config.yaml
experts_per_token: 4
router_score: "softmax"
init_std_router: 0.0309
lr_router: 0.000907
vocab_size: 5244
norm_eps: 1e-06
train_tokens: 442500000
Below are experts of layer 5 (counted from 0) of a mixture-of-experts language model. Rows are named router (the router's row for the expert), up (a neuron's input weights, with its number), down (a neuron's output weights, with its number) and show model dimensions 0-111. Each number is 128 + 24 x the weight over its row's rms, rounded and kept within 0 to 255.
After each expert's rows: "comes before" lists some tokens at least twice as common just after its tokens as in all text; "gets" lists some tokens that make up at least twice as much of what it gets as of all text. This comes from a sample of Wikipedia text that the model never trained on. Tokens count by the router's weight.

# expert 53
router [171 116 150 178  98 136 137 127 155 152 130 103 139 143 141 146  85 100 129 116 122 120 196  94 113 119 106 144 117 121 123 122 160 130 156  91  96 110 147 101 153  92 138 142 158 142 123 162 133 149 138 146 157 108  95 132 109 103 139 121 118 162 178 156 133 103 127 139 127 114 145  80 120 109 188 124 132 165  98 132 152 110 105 162 139 114 117 138 191 102 138 152 199 147 144 144 124  95 163 104 121 130 106 124 152 158  93 148 145 115 118  98]
up0 [147 117 162 148 143 152 111 126 123 151 118  95  69 130 131  80 135 156 120 152 122 131 173 177 110 135 136 152  93 177 105 132 121 116 157 152 135 102 125  72 127 127 130 128 132  96 100 126 141 169  81 140 137 123 148 147 137  82 167 109 125 144 163 124  93  94 160  87 127 148 124 141 135 156 168 124 132 102 140 127 107 124  79 151 143 188 159 138 125 109 148 139 152 184 155 112 128 141 182 103 139 176 106 170 142 145 147 145 111 124 123 114]
down0 [122 113 173 122 120 157 127 103 164 135 112 132 112 150 124 157 128 164 118 111 112 107  95 137 105 124 153 132 139 110 142 135 119 112 106 135 164 142 164 120  99 151 133  92 108 113 110 187 137 137 115 114 130 128 157 141 100 148 136 129  85 128 150 143 162 148  98 126 126 142 102  43 107 133 148 112 131 112 168 126 145  91 177 100 182 152 114 149  98 106 121 149  81 119 135 115 146 119 134 104 143 123 152 116 171  90 115 105 123 140 103 125]
up1 [139 137  95 151 127 160 117 112 147 145 131  79 178 128 125 133 128 117 111 143 142 154 108  74  88 141  80 184 131 120 141 145 133 137 115 161  94 117 121 134 123 117 158 119  96 153 137 153  89 115  64 116 182 123 143 138 108 156 137 156 114 131 107 159 134 136  95 139 143  79 162 124 110 159 141  91 100 132 161  66 125 111 127 155 143 161 120 158 136 155 115 158 112 122 134  80 127 131 147 109 141 131 123 104 146 148 155 130 120 141 136 140]
down1 [ 96  76 104 104 144 121 157 100 156 124 155 159 111 116 117 114 148 147  98 105 138 136 129 113 144 125 117 160 157 167 116 119 157 113 115 143 134 114 141 129 122 159 124 133 107 120 133 169 151 113 109 103 110  91  92 117 152 123 135 161 116 157 105  98 150 136 143 128 143 111 105 146 172 129 116 145 120 138 154 143  86 126 142 115 141 126 132 108 138 105 120 144 150 117 163  76 112 101  87 132 171 106 101 167 168 102 167 100 157 158 120 142]
up2 [154 108 109 148  66 132 106 141 148 151 132 114 155  78 187 135 133  94 144 108 114 139 144 134 167 139 131 105 110  99 131 136 134 178 129 129 144 108 158 103 140 120 120 121 130 153 158 161 143 155 129 123 126 113 156 117 119 138 189 142 113 131 132 145 129 134 136 117  93 125 141 120 113 154 163 116  74 161 106 112 117 164 106 198 136  75  97 120 122 122 148 154 149 110 163 145 149 137 150 128 112 117 124 112 156 143 142 121 103 132 112 150]
down2 [100 137 130 135  99 166  88 143 144 150 125 137 137 155 165 133 111 128 103 132 183  68 102 153  84 131 141 123 112 191 129 112 116 160 119 116 129 161  71 112 161 150  99 127 135 125 152 152 157 182 140 102  98 126  76 104 161 146 136 130  92 130  88 130 129 143 113 144 144  79 141 115 119 140 130 166 100 114 138 114 107 101 138 138 112  94  90 137 118 142 126 150 127 139 153  87 144 145 138 174 166 138  71 131 159 123 148 116 126 179 111 154]
up3 [130 127 125 113 155 143 116 130 145 136 126 117 110 121 146  95 138  96 148 160 105  71 122 112 163 155 112 150 130  84 136 100 122 123 148 116 172 109 165 124 116 131 142  88 143 131 118 149 124 121 143 143 110 131  91 173 130 124 138 142  97 120 155 133 131 146 118 129 125 141 130 166 178 103 164 144 151 154 116 128  98 137 153 153 124 122  87 115 109 134 121  98 156 128  88 142 129 116 124 152 154  82 133  61 117 149  83 139 119 172 100 144]
down3 [159 137 136 115 144 135 136  93 172  96 163 135  98 142  82  74 171 106 119 153  97 135 120 107 145 118  73 145  91  76 103 114 148 122 135 184 112 167 108 128  68 123 101 123 162 117 106 105 127 128 133 159 117 154 132 127 127  99  92 117 113 107 140 101 119 122 146 136 172 162 166 171 124 111 141  89 150 149 117 156 155 103 160 114 142 115 156 167 116 129 143  72 126 119 158 109 146  99 180 135 159 122 157 137  68 161  99 122 109 139  97 136]
comes before: " ", " |", " GA", " +", "%", " ("
gets: " |", ";", "u", " km", " m", "h"

# expert 41
router [139 107 133 157  91 157 133 153 145 153 133 126 138 132 114 136 131 123 120 118 108 147 162 116 128 149 120 174  97 143 124 130 183 174 170 115 115 118 116  95 113  90 151 112 138 126 114 163 135 156 136 144 150 108 120 143 134 130 137 141 102 168 145 155 122 100  94 149 140  98 142  96 128 135 138 139  88 128 154  90 100 127 124 149 156 114 163 158 164  93 123 117 137 137 124 150 143 110 151 132 101 169 127 106 141 157 116 126 176 124 106 151]
up0 [129 146 134 128 122 105 101 118 152 104 124 129 158 104 113 147 138 150 102 132 154 117 147 113 127 129 101 125 150 134 136 163  94 132 126  96  94 101 111  73 144 149 114 133 128 139 106 142 126 113 134 115 149 117 168 139 156 127 143 111 129 124  97 132 104 100  95 163 198  64  98  79 119 150 109 163 177 109 114 116 137 153 105 136 121 159 134  97 104 154 136 111 131 113 151 112 151 143 190  95 109 149 134 144 149 132 172 106 150 127 132 120]
down0 [134 115 106 152 111 109 161 158 116 151  99  97 123 119 128 121 129 141 125 115 164 124 131 118 116 121 109 144 124 103 128 123 120 181 124 131 157 148 171 131 109 130  57 128  85 137 144 156 116 142 124 109 130 137 148  68 117 129 140 133 110 160 158 134 114  77 105 129 150 149 158 126  68 155 155 113 116 106  93 146 138 162 132 129 111  79 125 107 106 103 110  77 143 130 157 153 118 119 133 116 155 115 170 151 128 131 117 109 109 177  89  81]
up1 [158 145 121 101 152 168  95 150 131 139 100 129 139 138 112  80 129 138 114 122 128 157 127 153 140 166 103 153  85 188 115 114 104 173 114 137  55 128  93 123 124 141 117 131 107 113 105 154 120 106 126 179  93 131 122 122 125 123 106 140 120 122 144 101  88 112 171  95 145 128 143 122 121 136 110 111 140  92 108 127 128 138 129 192 118 114 158 149 130 131  95 147 136 148 116 130  90  95 141 123 111 139 120 158 140 149 158 173 166 165 137 119]
down1 [128 169 131 128 136 153 153 149 130 154 111  78 162 149 171 116 116 125 148 108 157 134 167 147 142 109 167 100 165 145 105 121 135 160 126 139 162 169  98 150 113 127 137 103 118  91 117 142 172  86  69 107 134 126 134 139 150 157  99 119 140 143 114 123 148 131 140 124 141 113 131 101  98 136 112  95 102 125 118 145 161 141 137  94 146  97 108 147 104 170 139 125 135 134 127 143  72 115 133 134  97  69 113 159 162 143 154 104 112 140 105 151]
up2 [110 123 114 160 156 117  98 188 103 124 142 142 123 111 137  73 129  49 103 124 116 102 151 101 163  76 111 121 117 123 139  86 144 121 118 143 139 166 162 145 107 104 109 153 141 148 128 136 143 131 140 148 151 156 107 144 105 136 114 110 111 110 122 108 118 131 109 130 116 149 146 132  88 139 132 137 117 135 126 108 124 107 121 151 140 155 114 123 140 137 143 136 170 136 144 115 119 141 152 118 158 107 157 128 110 112 153 113 179 136 150 136]
down2 [145 154  94 109  86 130 132 104 113  90 169 140 127 135 140 125 130  76  80 113 136 130 137 168 154  74 143 101  98 102 123 138 114 129 144 150 160 157 140 119 138 115  90 133 193  91 114 154 149 162 134 154  88 124 110 111 128 132  92  78 120 112 101 128 155 120 115 119 173 171 137 129 169 105 106 113 163 118 114 110 104  64 114 149  97 109 133 130 104 179 138 157 142 129 151  90 151 133 111 164 132 105 160 144 112 137  91 142 125 126 123 122]
up3 [141 112 127 109  77 168  98 133 127 119 163 121 182 159 158 130 141 108 152  96 103 123 116 119 162 130 175 117 152 112 125  94 152 172 114 150 157 129 185 168 168 123 116 154 134  85 145 112 152 105 141 108 128 129  87 117 135 130 143 150 135 115 119 142 169 141 111 135 110 113 131  74 139 126 169 157 130 140 106  83 115 133 126 116 129 158 171 120 113 155  85 146 123 110 124 131 160  71 104 143 129 133 113 147 148  57 141 113  82 100 121 153]
down3 [181 122 133  86 130  99 190 126 109 138  82 122 136 134 107 130 114 147  99 143 108 145 125 113 163 127 120 139 150 115 133 128 166 117 110 131 111 119 123 120 122 138 161 141 147 128 154 121 147  97 105 126 145 161  53  75 127 138 110 121 106 146 104 156 110 169 150 160 136 186 131 155 119 173 167  85 132 155  97 133 127 167 135  76 119 117 153 115 184 150 117 118 130 133 110 124 130 162 158 126 113 119 130 132 153  97 119 111 125 126 143 106]
comes before: " ", " and", " who", " which", " a", " where"
gets: ",", " |", " ", "),", " N", " R"

# expert 38
router [160 100 143 149  97 139 103 167 151 153 135  90 124 135 133 179 101 122 126 109  85 109 147 101 118 156 111 140 104 156 124 100 133 155 159 117 125 118 167 111 134 108 191 112 194 118 116 162 170 129 141 158 133 112 115 161 161 100 154 151 105 139 124 142 109 100 103 145 157 108 125  92 133 108 127 131  96 133 140  98 126 124 124 123 174 126 155 159 161 113 123 134 152 163 105 105 131 106 159 129 108 130 124 119 100 122 143 105 142 134 133 153]
up0 [145 113 172 115 109 143 120 157 144 149 146 133 126 126  91 146 113 117 142 105 176 146 126 163 122 185 110 130 103 142 108 169 149 105 131 113 117 137 162 137 103 137 117 115 136 173 122  82 132 145 115 163  81 118 111 146 126 152 181 150 174 152 115 180 122  90 107 123 144 140 148 153 162 117 126 156  82 138 117 135 104  98  55 107 162  99 107 149 155 105 164 124  94 134 127 135 134  82 116 165 125 160 121 117  99  82 179 123 142 129 147 130]
down0 [136 117 103 100 171 121 135 108 107 128 136 141  92 156 129 118  98 171 108 139 122 140 144 123 172 111 140 129 158 123 114 122  98 100 149 131 109 164 176 126  92  99 134 137 142 101 131 120 134  72 111 163 101  94 159 143 113 136 131 110 141 152  83 115 111 117 135 172 139 173 169 118 149 103 128 153 122 161 102 162 129  84 125 136 122 123 108 122 117 132 162 121 108 119 118  85 105 118 138 151 129  91 102 141 108  78 157 128  98 117 148  87]
up1 [106 135 116 137 138 131 117 128 134 167 157 146 100 120 166 114  94 119 123 151 132 137 151 122 101 125 145 144 132 164 135 119 149 100 116  94 115 162 134 147  86  60 112 128 155 134  77 131 132 142 149 157 133 132 138 108 144 150 127 168 134 120 117 153 122 123 135 103 146 117 144 136  98 145 134 139 115 117 161 120 112 118 147 151 127 114 148 171 121 108 118 130 125 136 118 138 110 116 107 106 127 134 114 117 143 141 130 108 162 116  92 146]
down1 [109 127 162 144 116 130 115 139 134 142 152 144 127  88 115 140 139 126 131 114 107 112 124 117 123 150 174 115 127 122 126 113 124 108 103  99 127 114 146 103 148 166 122 132 129 150 162 137  96  67 103 140 155  70  83 119 139 111 154 135 163 126 140  96 156 162 134 111 142 152  89 141 142 149 106  82 114 133 118 153 108 160 125 148 115 146 108 155 116  98 114 117 129 115 135 110 114 123 104  99 125 163  84  94 111 167 136  96 144 106 182 158]
up2 [157 120 146 119 146 116 153 143 164 105 140  98 158 140 114 150 136  88 128 132 143 168 135 114 116 157 126 150 102 159 163 121  90 133 101 134 114 130 104 143 136  87 128 136 160 144 181 113 105  98 133 122 147 128 138 117 169 146 121 164 168 134 117 158 163 104  86 138 170 106 144 108 110  99 130  97 106  84 138 121 138 105 131 151 126 143 147  97 179 115 114 147 134 164 122 109 178  83 130 118 156 190 157  91 111 140 112  97 116 171 126 115]
down2 [134 111 119 183 128 124 171 156 122 183 166 105  97 127  80 158  90 119  72  87 129 123  98 102 104 167 143 110 137 156 136  89  92 130 109 113  79 167 168 139 119 124 162 140 167 109 134 151 108 118 165 160 157  96 110 132 112 149 176 149 142 157  94 148 127  97 176 105 123 126 150  75 135 121 119 190 157 127 133 109 141 118 142 140 113 173  97 138 130 121 124 160 121 181 106 113 116 130 123 107 105 155 134 110 127 131 102 106 122 102 160 115]
up3 [126 129 143 149 148 120  98 159 133 184 117 163 146 115  97 119 137 151 127 140  98  95  95 134 165  83 134 125 136 176 140 109 137 135 114  94 121  98 144 127  96  51 102 150 135 101 150 173 158 130  91 130  95 127 139 119 110 119  93  98 120 133 124 131 114 147 116 107 182 138 139 119 134 105 123 107 134 117 142 127 156  99 124 131 167 112 113 140 139 134 119 135 120 121 169 120  98 139 154 101 124 138 122  92  91  82 121 155 131 111 111 102]
down3 [138 108 140 136  83 127  96 123 160 143 125 147 110  84 111  95 144  86 133 130  73 106 126 122 140 118  86 110 125 131 141 110 177 152 130 135 138 142 131 128 118 122 105 124 124 132 129 156 161 129 126 161 150 126  85 144 142 179 133 109 163 131 132  62  93 104 117 135 139 108 137 107 154 122 146 132 108 159 105 101 137 123 155  75 143 157 160 146 139 140 157 143  92 142 156 110 153 109 117 130  99 133 123  98 157  74 155 142  94 136 148 102]
comes before: "-", "\n", " ", "|", "   ", "=="
gets: "\n", " (", " |", ")", ";", "\""

# expert 25
router [180 121 157 128 118 157 101 179 162 135 132  97 163 163 113 127 131 138 124 122 106 143 135 114 150 153 109 150  86 140 112 145 161 138 153 118  68 135 131 116 148 120 140 133 157 114 120 161 133 102 145 214 165  96  95 146 145  87 153 145 107 133 117 123 126  74 137 151 150 112 158 114 133  92 131 133 113 157 122 124 132 112 108 164 165 126 163 137 163 114 121 128 150 147 114 106 136  95 153 126 130 144 118 109 103 110 121 140 141 117 127 149]
up0 [122 110 110 150 131 159  99  88  99 109 133 128 170 138 145 134 131 124 103 109 152 143 164 120 120 119 137 104  93 123 161 186 141 119 162 149 182  76 110 142 130  75 115 111 111 151 153 141 147 119 133 144 133 149 129 188 114 150 141 120 139 106 113 178 142 129 138 139 118 108 148 140 115 109 153 123 155 161  99 115 108 148 158 121 120 164 142 143 133 126 154 117 143 135 137 143 153 124  92 131 112 129 110 108  86  94 142  93 122 121 146 132]
down0 [104  77 129 118 143 105  86 100 146 110 125 109  81 128 138 150 128  99 132 129 126  70 137  88 156 128 135 130 124 137 134 115 126 103 160 140  67 162 183 141  92 125 137 149 101 145 138 112 146 116 104 134 118 143 114 150 122 119 122 123 139  83 121 148 105  92 111 128 154 112  97 147 115 125  96 114 120 137 124  91 127 162 134 124 135 127 149 160 124 148  92 150 121 107 141 107 123  88 126 150 123 158 131 116 102  99 111  75 142 103 162 129]
up1 [131 190 151 148 131 130 178 136 157 107 114 107 118 108 168 154 144  83 142  99 152 144 131  83 134 144 141 191 118 132 173  90 118 131 132  91 110 150 137 123  84 111 113 107 103 150 130 168 118 125 120 138 124 160 129 108 150 133 119 102 143 126 115 127 154 114  87 162 136 108 140 139 113 111 130 121 157 112 139 143 188 136 118 135 162 125 119 173 166 136  94 109 106 116 106 145 100 122 137 100 139 146 146 112 105 147 164  94 121 148 116 159]
down1 [112 155 150 105 148 144 136 108 120 150 147 121 123 128 106 129  69  90 137 162  96 163 140 130 148 129 106 130 116 129 118 117 100 142  98 115 174 148 189  84 101 128  86  98 111 150 111 109 151  91  91 112  91 134 136 139 150 121 131 166 146 190 141 117 168 124 131 148 130 226 101 133 131 103 121 172 113 124  92 109 136 125 107 113 167 146 134  96 182 120 127 134 148 108 169 150 109 108 114  98 114 136  82 112 135 137 118 142 142 126  93 129]
up2 [144 155 192 127 124 115 144 131 182 112 110 117  86 156 120 125 141 158 134  78 117  76 112 120 118 104 169 146 128 121 139 121 129 137 135 131 115 114 139 139 117  87 145 123 160 112 122 114 165  95 147 140 104 120 142 129 130 135 147 114 133 125 117 142 105 127 140 157 174  67  93 145  83 129 126 142 155 140 121 109 153 162 154 174 141 120 144 119 136 144 109 156 152 128 135 134  87 109 153  78 139 131  76 149 102 105 122 145 105 108 104 108]
down2 [112 155  68 136 131 139 104 152 126 154  89  58 121 155  93  91 118 146  90 111 135 114 129 142 148 140  96 134 135 183 106 107 128 150 117 109 113 136 138 135 121 115 104 161 130 132 201 106 136  94 166 150 123 155 126 137 159 152 164  80 139 127 140  86 130 145 152 120 130 133 141 144 126 133 158 154 150 118 120 128  91 143 142 117  92 127 100 133 122 130 157 152 100 101 144 144 116 127 112  96 118 150 145 166 107 148 100 146  84  99 144  78]
up3 [131  87 130 131 126 109 148 172 139  96 122 125 144  88 117 115 123 138 134 140 147  97 133 156 129 132 138 184  87 123  68 162 146 132 115 157 134  86 110 140 117  84 154 142 136 136 165 135 136 136  82 121 138 123  82 112 139 102 115 131 112 134 130 109 116 122 104  76 116 128 127 101 135  67 115  68 110 154 102 106 106 103 137  75 117 161 152 158  96 139 149 132 125 148 160 140 128  95 104 136 115 126 137 131 133 130 115 184 146 134 158  87]
down3 [142 108 113 124 146  93 138 130 152 146 102 120 110 135  88 129 145 174 125 121 112 153 133  85 138 137 115 124 128 137 145 130 166 108 149 103 177  58 125 141 148  95  94 112 145 148  85 139 132  92 134 180 122 142 145 103 153 125 153 103 114 164 135 116 103 152 122 129 148 172 148 135 135 116 131 135 106 164  88 100 117 121 176 104  94 160 118 133 115 120 112 125 128 149 123 147 157 110  96 112 110 131 170 164 140  91 159 133 174 149 110 121]
comes before: "1", "2", "S", "M", "B", "A"
gets: "-", " (", " \"", "/", "–", " dis"

# expert 69
router [156 116 148 130 111 139 123 170 170 131 110  97 128 170 128 135 122 121 128 141 111 113 143 101 159 163 131 135 130 134 134 133 168 144 161 124 103 101 137 123 143  95 145 114 183 139 101 139 120 103 140 184 117 100 109 176 136  94 145 147  73 123 139 146 106  91 110 146 161  81 154 111 135 104 120 124  92 173 117 121 137 111 112 140 163 122 146 149 170 106 144 110 163 135 104 104 136  90 164 144 136 135 105 100 101 107 107 141 136 132 128 155]
up0 [140 128 155 124 155 117 139 128 129 137 147 126 168 128 171 151 129 152 128 142 135 164 109 164 171  96 128 129 122  97 188 143 124 129 136  73  82 123 115 103 134 137 157  87 124 124 144 153 184 122 132  93 127 120 109 177 128 111 116  93 138 154 135 115 137 133 135 120 143 154 128 119 161 108 104 169 138  90 124 130 121 173 189 129 129 130 148 170 135 139  85  68 159 130 108 126 139  83 110 144 134 114 114 149 129 105 190 134 128 153 141 151]
down0 [123 118  71 107 198 102 142 143 137 111 159 153 143 118 130  91 184 115  95 107 149 139 169  91 145 149 162  91 165 168 130 103  95  87 146 129  93 147 153 110 108 127 142  97 122 134 114 154 153  90  87 137 143 158 106 141  72 102 131 120  68 120 107 136 160 139 154 134 169 153 103 154  90 145  92 154 117 159 137 149 112 142 134 160 116 122  97 122 125 112 114 133 137 111 112 115 112 135 112 144 123 138 160 145 119 111 157 140 100 122 109 134]
up1 [112 104  84 160 149 108 131 128 130 107 125 118 119 184 114 147 101  92 112 142 135 174 103 154 139 101 108 122 126 108 136 117 101 139 183 156 138 101 113 146 167 151 133 138 181 160  70 112  88 131 154 110  95 100 110 145 105 111 132 120 160 132 133 118 117 109 162 147 130 160  73 104  67 149 144 174 146 157 158 129 183 117 134 135 103 124 151 100 123 132 133 144 155 113 140 152 167 121 153 108  84 117  80 154 138 108 126  81  95  80 109  82]
down1 [152 147 182 126  97 144 107 129 126 110 169 125 146  99 126 120 107 148 152 149 109 151 102 118 168 116 121  65  96 133 144 141  94 189 128 113 152 128 148 143  92 125 131 150 125 105 116 118  97 114 137 149 167  94 128  67 129 178 139 100  93 125 114 140 105 100 119 136 150 117 136 150 145 106 104 103 162 136 129 118 121 118 137 134 134 102 132 141 150 153 110  98 144 104 125 136 154 144 115 141 122 113 135 135 137 129 133 153 154 109 129 155]
up2 [128  70 120 124  74 122 108 157 150 152 145 119 114 135 122 142 113 126 119 146  97 110 101 139 171 169 110 147 172 118  89 116 129 133 138 128 144 119 155 134 154 142 126  76 127 163 116 115 130 127 120 113 110 104 111 180 110 122 174 155  96 147 144 159  87 136 112 129 142 138 165 137 186 159 122 136 141 124  82 140 103 125 139 130 132 163 149 126 104  47  96 150 144 109 209 115 119  84 117 107 117 154  61 112  79 123 109 155 125 103 144 129]
down2 [159 151 117  88 150 137 140 130 128 121 116 131 104 134 127 125 103 140  92 151 136 166 118 134 156 125 114 118 141 118  96 124 158  59 146 117 143 131 149 169 125 116  88  92 190 144 138  85 113 115 108 151 126 100 123 125 108 103 170 132 138 126 112 109  97 110 128 120 152 155 123 137 148 115 145 139 109 135 125 125 135 134 139  81 127 113 111 128 116 142 130 121  94 127 155 177 127 139 103 102 164 126 105  93 116  83 101 101 103 133 114 121]
up3 [145 131 145 133 103 178 117 153 149 111 140 107 134 113 127  91 110 113 107 122 149 128 135 134 110 130 134 137  85 182 128 175 109  97 119  88  81 133 153 138  94 125 127 151  85 159 153 126 112 123 134 169 128 135  91 124 126 122 130 137 154 137 119 128 118 145 162 104 134 138 137 140 115 112 131 117  92 116 125 140 168 135  85 130 117 147 115 100 156 109 137 163 213 160 180 154 117  98  92 123 136 149 145 115 117  76 141 175 107 121 135  84]
down3 [119  99 145 108 106 153 154 138 128  98 132 146 122 127 123 155 160 133 121 103 126  49 123 171 110 158 130 144 125 140  66 121 182  98 160 124 105 128 149 165 138 134 131 114 168 127 103  84 115  90 130 167 135 150 118 129  94 133 153 112 151 124 186 137  84 134 146 134 151 158 134 135 148 109 123 113 104 102 145 108 102  98 131 123 126 138 109 100 106 107 140  92 146 147 137 137 141 141 128 155 112  92 128 109 134  94 166 137 163  94 137 154]
comes before: "s", "1", "S", "2", "B", "M"
gets: " (", " \"", "-", "'", " '", "/"

# expert 9
router [159 132 150 175 102 153 135 152 140 162 120 115 141 149 160 116 105 136 117 102  95  93 150 109 113 129 117 132  73 130  94 141 152 136 153  63  91 124 152 103 138 109 164 132 170 133  99 141 139 124 131 145 126 137 113 155 148 136 153 101 102 143 140 136 116 110 119 193 153  78 149  92 140 122 158 128  97 140 128  86 116  88 110 128 137 110 170 144 164 105 146 112 156 166 148 117 142 120 150 118 101 148 145 131 123 123 141 141 171 149 127 117]
up0 [144  98 153 136 147 103  97 109 138 140 136 139 112 156 133 154 119 164 122 133 184 144 106 128 116 177  98 125 133 159 140  97 158 101 151 171 144 158 152 132 157 170 153 157 171  96 125 122 108 177  77 184 140 107 106 112 119 128 118  91 104 124  84 145 110 109 154 120 154 126 120 113 112 111 150 169  67  80 125 147 110 130 146 128 128 114 149 125 186 114  72 129 146 114 137  94 132 166 136 110 110 187 146  85 137 142 119 131 132 136 128  77]
down0 [112 171 130 113 157 147 113 158  99 133 136 132 114 136 118 140 170 123 164 123 134 104 107 103 151 136 115 145 154  84 172 140 102  92 132 131 180 172 132 130 137 146 171 103 154 130 138 113  83 143 118 106 138 150 145 125 122 103 159 124 132 171 125 105 118 106 149 128 116 111  85 145 132 160 149 112  93 142 154 142 146 124 102 168 162 104  80 120 138  78 138  94  82 122 123 141 144 118 137 154 123 163 139 105 115  85 144 146 106 144 182 155]
up1 [137 142 144 113 154 149 121 121 190 141  98 102 142 111 132 141 117 134 129 140 132 132 138  95 115 163 101 131 116 136 116 114 134 142 138 117 118 109 154 128 147 118 109 145 122 118 128 140 102  86 151 189 150 132 149 120 124 127  96 113 123 106  89 132 102 107 135 141 132 106 153 110 118 138 174 200 164 125  81  98 132 170 130 172 109  97 119 103 119 136 103 136 113  70 154  91 177  91 176  91  63 155 116  93 182 142  92 159 117 140 108 137]
down1 [135 103 117 145 109 125 137 140  99 112 146 152 135 130 138 134 112 112 118  91  75 192 125 140 138 151 111 118 128 159 116 141 125 147 145 125 157 115 119 108 115  98 127 126 113  90 126 127 104 107 140 124 121 111 140 136 128  84 134 128 111 150 113 148 145  86 150 139 113 106 102 130 166 188 100 140 134 150  58 105 124 178 111 138 136 150  75  97 139 149 128 142 111  93  80 111 106  79 168 148 163 176  83 112 120 146 124 181 100 166 121 161]
up2 [133 151 128 124 121 171 141 127 104 147 120 103 149 110  77 139 135  63 149 139 122 125 113 145 154 126 105 154 127 152 126 120 121 153 119 119 118 148  97 117 133  53 144 106 163 137 132 118 104 138 151 116 114 118 131 193 143 127 186 110 141 123 117 130 156 141 118 160 147 116 119 113 159  99 123  97 112 139 136 149 137  97 155 139 118 126 116 116 101 163 145 100 112 150 128 136 101  65 129 129 152 132 161 109 120  79 103 111 177 175 116 160]
down2 [129 120 101 137 141 187 125  66 145 139 144 141 127 137 136 165 123 137 126  89 123 114  60 148 104 129 155  85 109 151 161 150 127 152  76 152 180 160 153 126 107  85 151 147 152 158 123 148 139 142 190 124 121 108 135 126 146 117 124 104  95  80 107 131 106 136 137 109 130 112 101 160 141 115 126 119 118 125 153 125 139 100 144 106 123 126 132 132  94 136 115 113 142  91 140  98 140 118 110 112 158  87 112 112 122 133 112 114 120 107 144  86]
up3 [143 124 145 119 148 119 145 148 116 150 129 150 127 168 154 127  68 140 107  85 125 116 143 160 126 144  96 121 123 101 142 152 150 111 122 150 135 145  95 149 109 133 145  97 119 161 140 106 102 139 144 127 139 123 114 139 157 132 124 148 128 104 112 124 108 115 186 107 151 106  99 108 118 132 118 149 168 176 172 136 135 142 138 136 122 182 117 194 186 104 144 178  94 111 155 116 126  70  99 133 146 118 158 157 128  86 115 117 121 105 137 122]
down3 [125 163 105 168 103 136 124 137 189 138 105 177 156 144 134 126 116 148 168  75 105 122 140 118 104 114 128 142 174  91 165  88 124 107 129 103 128 136 135 102 120 122 134 100 142 111  74 131 113 161 117 167 135 167 179 141 143  83 120 113 159 110 178  72 148 109 138 170 159 150 121 133 170  90 140 134  95 124 122 168 160 131  98  85 137 102 132 109 125 148 160 112 142 102 119 113 139 111 113 156 134 146 106 150  83 136 113 154 110 132 127 111]
comes before: "\n", ")", " /", " (", "/", "-"
gets: ")", "0", "3", "4", "6", ";"